From a checkpoint of a small mixture-of-experts model trained on Wikipedia: 11 layers.
Below are experts of layer 7 (counted from 0) of a mixture-of-experts language model. Rows are named router (the router's row for the expert), up (a neuron's input weights, with its number) and show model dimensions 0-127. Each number is 50 + 15 x the weight over its row's rms, rounded and kept within 0 to 99.
After each expert's rows: "gets" lists some tokens that make up at least twice as much of what it gets as of all text; "mostly gets" lists some tokens that are sent to it at least half of the time. This comes from a sample of Wikipedia text that the model never trained on. Tokens count by the router's weight.

# expert 43
router:38 47 33 36 35 48 31 64 70 69 63 50 50 82 50 28 36 63 68 50 48 43 42 59 63 43 40 68 49 43 33 46 54 53 42 54 36 74 43 42 22 58 30 57 78 48 74 40 71 59 51 52 71 47 61 58 32 38 46 36 56 48 54 49 24 55 48 37 60 46 38 42 29 72 63 62 42 33 67 51 22 61 57 39 44 44 65 50 38 35 41 33 32 25 67 89 93 58 47 37 47 42 57 66 54 33 33 78 79 43 46 64 61 71 23 44 45 33 71 65 21 41 58 41 53 17 44 60
up0:61 41 47 44 19 55 48 32 17 70 42 50 60 51 65 29 47 64 58 63 73 29 52 63 52 47 87 37 41 70 83 52 53 90 56 53 43 54 55 59 63 55 22 38 56 75 62 57 76 42 37 35 63 28 33 75 42 42 68 53 55 24 21 36 35 42 43 52 30 57 55 53 56 42 72 64 39 36 59 70 63 57 53 08 36 52 68 57 66 71 71 33 56 41 40 79 61 62 40 48 47 46 39 53 46 58 29 43 51 37 47 31 45 40 32 48 50 63 30 35 41 56 29 62 52 60 27 46
gets: "2", "1", "3", "5", "4", " two"
mostly gets: " two", " one", " three", " four", " some", " other"

# expert 9
router:44 43 54 40 38 57 62 54 73 67 46 48 45 66 71 50 63 75 46 69 35 18 62 73 56 68 56 54 30 44 31 54 35 58 47 36 39 44 37 27 50 41 41 32 58 46 69 28 57 39 43 55 58 39 35 34 29 34 63 33 66 64 52 54 43 28 57 23 49 45 48 41 32 75 61 77 57 65 87 22 64 55 52 40 36 52 27 43 61 26 27 60 76 51 73 77 61 21 42 29 47 40 73 86 41 36 53 64 43 24 47 49 62 49 60 49 58 36 80 63 48 43 51 63 43 49 28 53
up0:39 25 46 28 27 50 73 44 24 52 63 43 49 51 72 39 55 49 44 54 55 40 25 54 64 52 67 46 40 69 56 41 56 51 60 44 50 41 36 34 71 59 36 57 56 26 46 40 45 31 36 22 57 24 38 54 58 43 62 48 55 07 51 62 33 64 50 52 64 79 47 58 55 41 62 56 77 56 56 68 72 70 59 16 19 41 44 95 47 53 64 57 48 35 49 42 69 58 36 54 59 56 64 31 48 63 39 85 59 29 68 27 80 35 60 57 42 72 58 32 53 53 36 20 59 59 46 54
gets: "c", "r", "m", "t", "g", "ort"
mostly gets: "mp", "con", "í", "lex"

# expert 21
router:51 37 45 40 44 47 50 77 61 68 39 46 35 67 62 44 56 70 75 56 42 33 71 53 51 51 33 51 32 53 25 60 29 59 52 47 23 68 47 45 35 58 71 52 77 58 62 20 44 32 40 54 80 44 62 61 28 18 36 34 36 65 24 36 26 35 37 56 37 29 34 59 49 59 61 53 57 78 69 51 48 64 46 59 08 54 43 40 75 44 26 23 46 35 81 73 62 43 57 34 57 58 56 55 45 43 45 55 55 47 54 50 97 61 34 68 52 61 63 60 46 44 49 44 62 42 39 67
up0:43 35 31 05 32 50 70 29 64 52 70 39 66 63 57 69 66 64 51 56 54 46 57 57 59 08 63 52 31 67 58 34 48 63 45 43 30 73 63 55 58 50 40 52 55 66 60 38 42 31 41 57 54 45 14 67 29 42 31 58 47 56 33 14 23 75 39 43 74 52 52 58 43 55 75 68 48 83 67 60 57 54 27 50 22 68 46 52 62 63 62 27 32 26 38 41 71 38 68 61 64 66 49 54 52 39 43 63 62 33 38 40 47 51 52 59 32 58 34 44 61 64 60 63 57 54 47 27
gets: "°", "′", "″", "/", "0", "3"
mostly gets: "″", "′", "°", "^{", "_{", "^"

# expert 8
router:54 31 47 55 39 47 56 74 45 67 63 35 48 68 57 62 35 54 65 63 39 20 32 45 79 49 37 55 29 46 33 66 53 53 60 16 46 63 51 51 36 71 40 32 51 66 69 40 48 45 56 31 57 51 50 38 54 33 36 48 44 73 35 31 35 60 56 72 51 46 51 49 42 71 38 37 45 67 69 50 34 70 51 22 21 31 33 87 39 40 46 41 75 38 63 86 48 15 49 53 54 46 45 69 58 58 32 75 51 28 40 63 65 26 40 70 72 60 68 64 27 47 63 42 31 30 64 49
up0:47 38 36 05 31 71 46 52 39 48 79 47 61 29 66 37 61 49 66 48 61 36 25 34 88 43 88 48 44 58 76 64 56 66 78 38 67 50 47 39 61 49 49 47 58 45 59 49 49 46 59 48 47 56 45 52 47 31 54 45 70 18 31 42 52 60 55 33 56 46 50 59 56 30 66 46 54 70 68 61 73 46 32 58 51 51 52 76 50 63 54 07 48 53 36 62 82 55 56 18 46 71 41 36 59 50 45 63 30 38 20 40 54 45 38 65 67 35 56 46 33 28 71 41 42 50 31 66
gets: " in", " a", " was", " re", " In", " pro"
mostly gets: " in", " re", " a", " per", " pro", " ex"

# expert 29
router:27 26 53 19 39 22 53 42 71 57 41 53 53 58 73 56 28 63 68 88 44 47 66 53 65 70 45 48 44 62 28 45 38 37 41 42 18 61 36 23 49 58 53 42 94 66 51 26 59 38 48 27 57 39 70 49 48 45 55 47 56 70 37 50 37 51 53 27 63 45 46 43 39 77 51 58 49 53 87 52 40 57 53 53 45 71 57 79 63 42 32 30 56 30 52 67 52 33 41 36 55 33 59 50 55 51 47 72 86 46 55 72 73 59 31 28 55 30 68 63 45 31 49 37 54 48 38 59
up0:36 37 52 32 29 32 53 38 60 56 53 43 60 71 59 39 46 35 51 43 66 50 55 73 67 63 63 40 28 44 56 75 38 70 48 60 26 52 42 52 74 48 36 52 54 53 44 53 25 54 57 21 57 50 36 57 43 51 64 60 65 54 30 28 49 50 49 39 80 81 59 34 55 50 66 52 61 50 83 86 73 43 39 56 35 53 23 62 57 81 60 24 48 35 34 48 64 34 57 34 38 55 22 45 17 56 38 71 62 28 29 56 81 53 47 50 53 62 33 23 31 30 61 69 39 72 47 45
gets: "ing", "er", "y", "eneral", "ry", "ics"
mostly gets: "eneral", "overnment", "itle", "ootball", "ivision", "raph"

# expert 45
router:43 20 61 50 52 39 66 49 43 59 48 34 46 58 65 23 61 62 85 82 12 72 41 58 53 51 51 56 54 61 34 24 47 58 52 34 24 61 42 41 39 68 46 67 68 29 53 34 54 43 49 21 54 39 34 36 36 36 51 61 62 67 13 54 47 37 40 39 31 41 53 55 42 66 41 57 27 49 64 35 58 64 49 27 30 63 47 77 51 46 29 43 60 35 78 49 63 44 57 54 59 53 69 63 57 47 73 64 54 48 57 82 73 43 55 62 83 41 67 56 32 24 42 39 62 21 51 36
up0:57 39 64 37 07 83 51 24 55 50 30 56 58 79 55 25 60 50 51 50 41 62 57 72 56 46 84 53 56 60 53 51 57 58 43 65 59 71 56 29 34 49 15 55 30 54 66 47 40 37 42 41 29 48 53 67 39 62 64 45 51 42 21 39 36 59 79 78 50 58 54 24 33 50 68 58 40 74 79 69 55 45 35 51 66 19 74 64 56 70 59 39 63 59 37 54 69 29 42 41 31 39 33 60 42 42 49 62 67 42 37 42 31 48 42 62 33 47 54 27 61 28 58 49 40 67 40 35
gets: " of", " and", "ical", "ial", "al", "ing"
mostly gets: "ical", " of", "ional", "ural", "ative", " &"

# expert 16
router:43 30 64 42 22 51 54 83 54 69 50 32 26 60 84 36 77 55 58 54 47 36 41 64 51 71 63 46 40 50 48 46 33 54 67 46 20 54 18 40 22 50 30 46 77 35 65 47 47 37 47 57 44 27 51 36 44 14 57 33 66 50 35 44 41 55 35 52 36 38 38 51 46 49 66 42 55 35 65 42 47 56 31 53 57 63 47 60 19 53 46 32 76 51 64 60 71 32 63 38 76 58 69 56 41 51 36 90 59 35 67 67 67 37 60 47 50 46 78 90 50 56 51 38 45 37 40 37
up0:60 51 45 27 41 63 38 54 32 66 42 42 37 33 99 49 36 51 61 47 90 26 54 58 40 56 51 55 38 34 61 55 63 84 70 57 51 57 56 47 61 38 27 56 66 62 36 44 44 53 58 54 50 16 27 48 34 38 67 49 57 46 35 32 41 44 37 36 53 55 66 49 76 48 81 59 53 81 79 55 39 66 27 57 34 45 74 76 50 73 48 33 39 57 49 47 44 38 59 47 53 59 59 32 48 52 53 59 39 16 42 51 57 44 65 55 69 66 51 20 51 27 49 39 25 47 20 66
gets: " G", " R", " H", " P", " J", " D"
mostly gets: " Dav", " Har", " Geor", " Christ", " William", " And"

# expert 59
router:51 32 33 38 44 19 58 70 76 67 52 43 58 56 62 28 51 97 53 82 36 34 48 63 73 52 33 62 49 46 31 66 49 57 50 34 34 75 45 24 53 49 55 56 70 45 61 48 55 66 51 51 65 49 31 27 16 38 67 46 56 71 56 51 30 45 48 47 63 29 29 61 43 79 53 65 43 62 62 40 20 73 43 33 36 46 45 58 49 46 30 46 37 28 59 75 70 49 54 37 39 50 27 52 59 52 58 70 76 52 51 78 56 20 38 56 29 65 59 53 42 36 56 38 52 56 23 42
up0:32 64 13 37 41 56 71 10 60 51 71 53 35 59 77 52 75 64 69 25 71 35 36 54 56 64 54 31 26 64 63 39 49 68 64 50 48 54 42 51 59 60 41 46 44 48 60 23 48 62 54 21 44 49 40 46 47 64 52 44 62 54 30 33 49 63 64 62 62 53 32 27 50 42 80 47 61 62 79 79 72 53 30 41 21 48 43 56 58 61 39 48 33 68 54 59 72 29 49 51 69 38 56 61 71 69 26 73 47 13 43 38 48 57 59 50 26 50 32 35 36 42 63 46 51 56 33 47
gets: "f", "ra", "o", "0", "a", "inal"
mostly gets: " tra", "inal", " ra", "ra", "f", " no"

# expert 15
router:37 50 44 32 34 39 50 82 64 49 50 32 38 71 78 26 54 63 50 48 28 51 54 56 53 43 43 81 51 71 58 51 53 50 29 40 31 51 18 54 79 59 68 33 59 50 76 32 38 30 69 37 66 28 29 46 38 53 51 34 40 58 40 50 37 37 49 41 63 43 34 59 30 81 60 43 36 62 63 66 45 70 37 55 34 54 40 68 52 52 42 40 72 49 75 44 72 17 46 11 58 37 44 50 62 42 51 61 80 71 61 49 71 28 17 50 58 54 72 57 43 36 48 49 68 32 43 43
up0:40 49 37 30 12 36 45 22 39 42 80 31 34 33 90 51 43 48 48 84 58 43 35 56 76 54 69 45 53 50 96 69 55 53 33 71 49 48 42 59 63 36 31 45 64 60 77 58 53 45 59 46 27 27 35 44 51 35 47 38 65 43 47 36 41 43 23 70 34 52 56 46 56 59 63 32 49 58 67 82 59 35 59 57 34 40 56 67 59 81 46 31 54 45 46 39 52 45 46 65 60 57 54 31 46 70 46 69 69 45 42 25 72 52 37 55 53 65 63 56 29 45 56 65 44 45 22 34
gets: "er", "ar", "ent", "or", "ctor", "ist"
mostly gets: "resident", "ocrat", "ampion", "ctor", "fess", "ampionship"

# expert 38
router:50 19 31 54 45 34 25 72 43 87 46 37 53 63 57 19 56 70 58 67 30 47 64 62 63 54 60 72 47 53 33 41 51 49 46 23 28 45 42 50 33 61 55 39 47 77 57 33 73 63 50 37 45 33 49 61 55 50 39 23 37 74 22 36 51 58 31 26 55 38 64 43 41 50 44 51 60 32 53 19 51 68 45 53 49 59 50 45 48 51 53 51 64 37 62 57 71 32 56 45 41 57 41 66 77 63 41 68 59 35 83 60 55 47 34 74 54 33 79 90 35 25 66 35 24 56 51 48
up0:57 42 35 20 55 73 51 35 31 60 48 58 41 55 70 45 39 81 64 61 39 26 32 51 74 59 50 62 39 57 44 48 54 42 61 53 46 65 69 25 73 25 50 35 50 58 71 26 66 36 39 52 62 37 41 52 36 57 67 95 60 39 43 34 43 28 25 51 79 55 58 58 38 42 63 50 66 41 46 43 78 46 39 47 32 53 52 43 38 94 52 36 23 37 21 38 69 54 65 49 48 64 60 50 36 89 49 67 39 41 54 43 51 57 30 58 56 72 45 62 24 27 63 35 52 59 54 51
gets: " to", " by", " with", " on", " for", " of"
mostly gets: " during", " by", " after", " at", " through", " between"

# expert 58
router:33 32 62 31 42 42 49 80 63 79 78 64 32 62 49 35 46 75 72 62 22 34 39 60 45 37 45 85 46 51 55 50 39 38 43 37 34 61 46 45 42 46 32 59 55 67 50 51 62 41 54 50 56 31 73 34 12 20 57 58 40 66 43 41 64 34 44 51 46 49 41 53 44 61 49 69 32 39 61 51 21 57 30 57 43 36 69 64 36 33 48 32 42 27 94 73 51 32 57 33 58 67 38 79 53 50 50 62 47 68 52 67 60 40 38 45 54 32 60 67 50 47 58 28 60 28 59 83
up0:50 44 41 06 23 75 43 40 22 55 74 37 61 62 56 47 73 75 63 55 44 31 72 43 59 25 90 37 39 59 48 40 32 47 69 63 56 24 66 40 70 61 27 32 67 59 60 39 51 38 66 31 72 33 33 60 42 51 24 55 43 45 31 26 48 64 22 56 77 58 60 39 70 44 77 60 45 57 61 67 61 50 37 43 40 52 68 52 64 66 59 53 53 65 21 29 45 61 40 48 48 81 37 51 30 46 39 69 52 58 35 48 39 47 51 52 53 51 58 40 47 39 65 44 69 50 31 48
gets: " m", " M", "0", "5", "6", "4"
mostly gets: " m", " rem", " M", " em", "M", " km"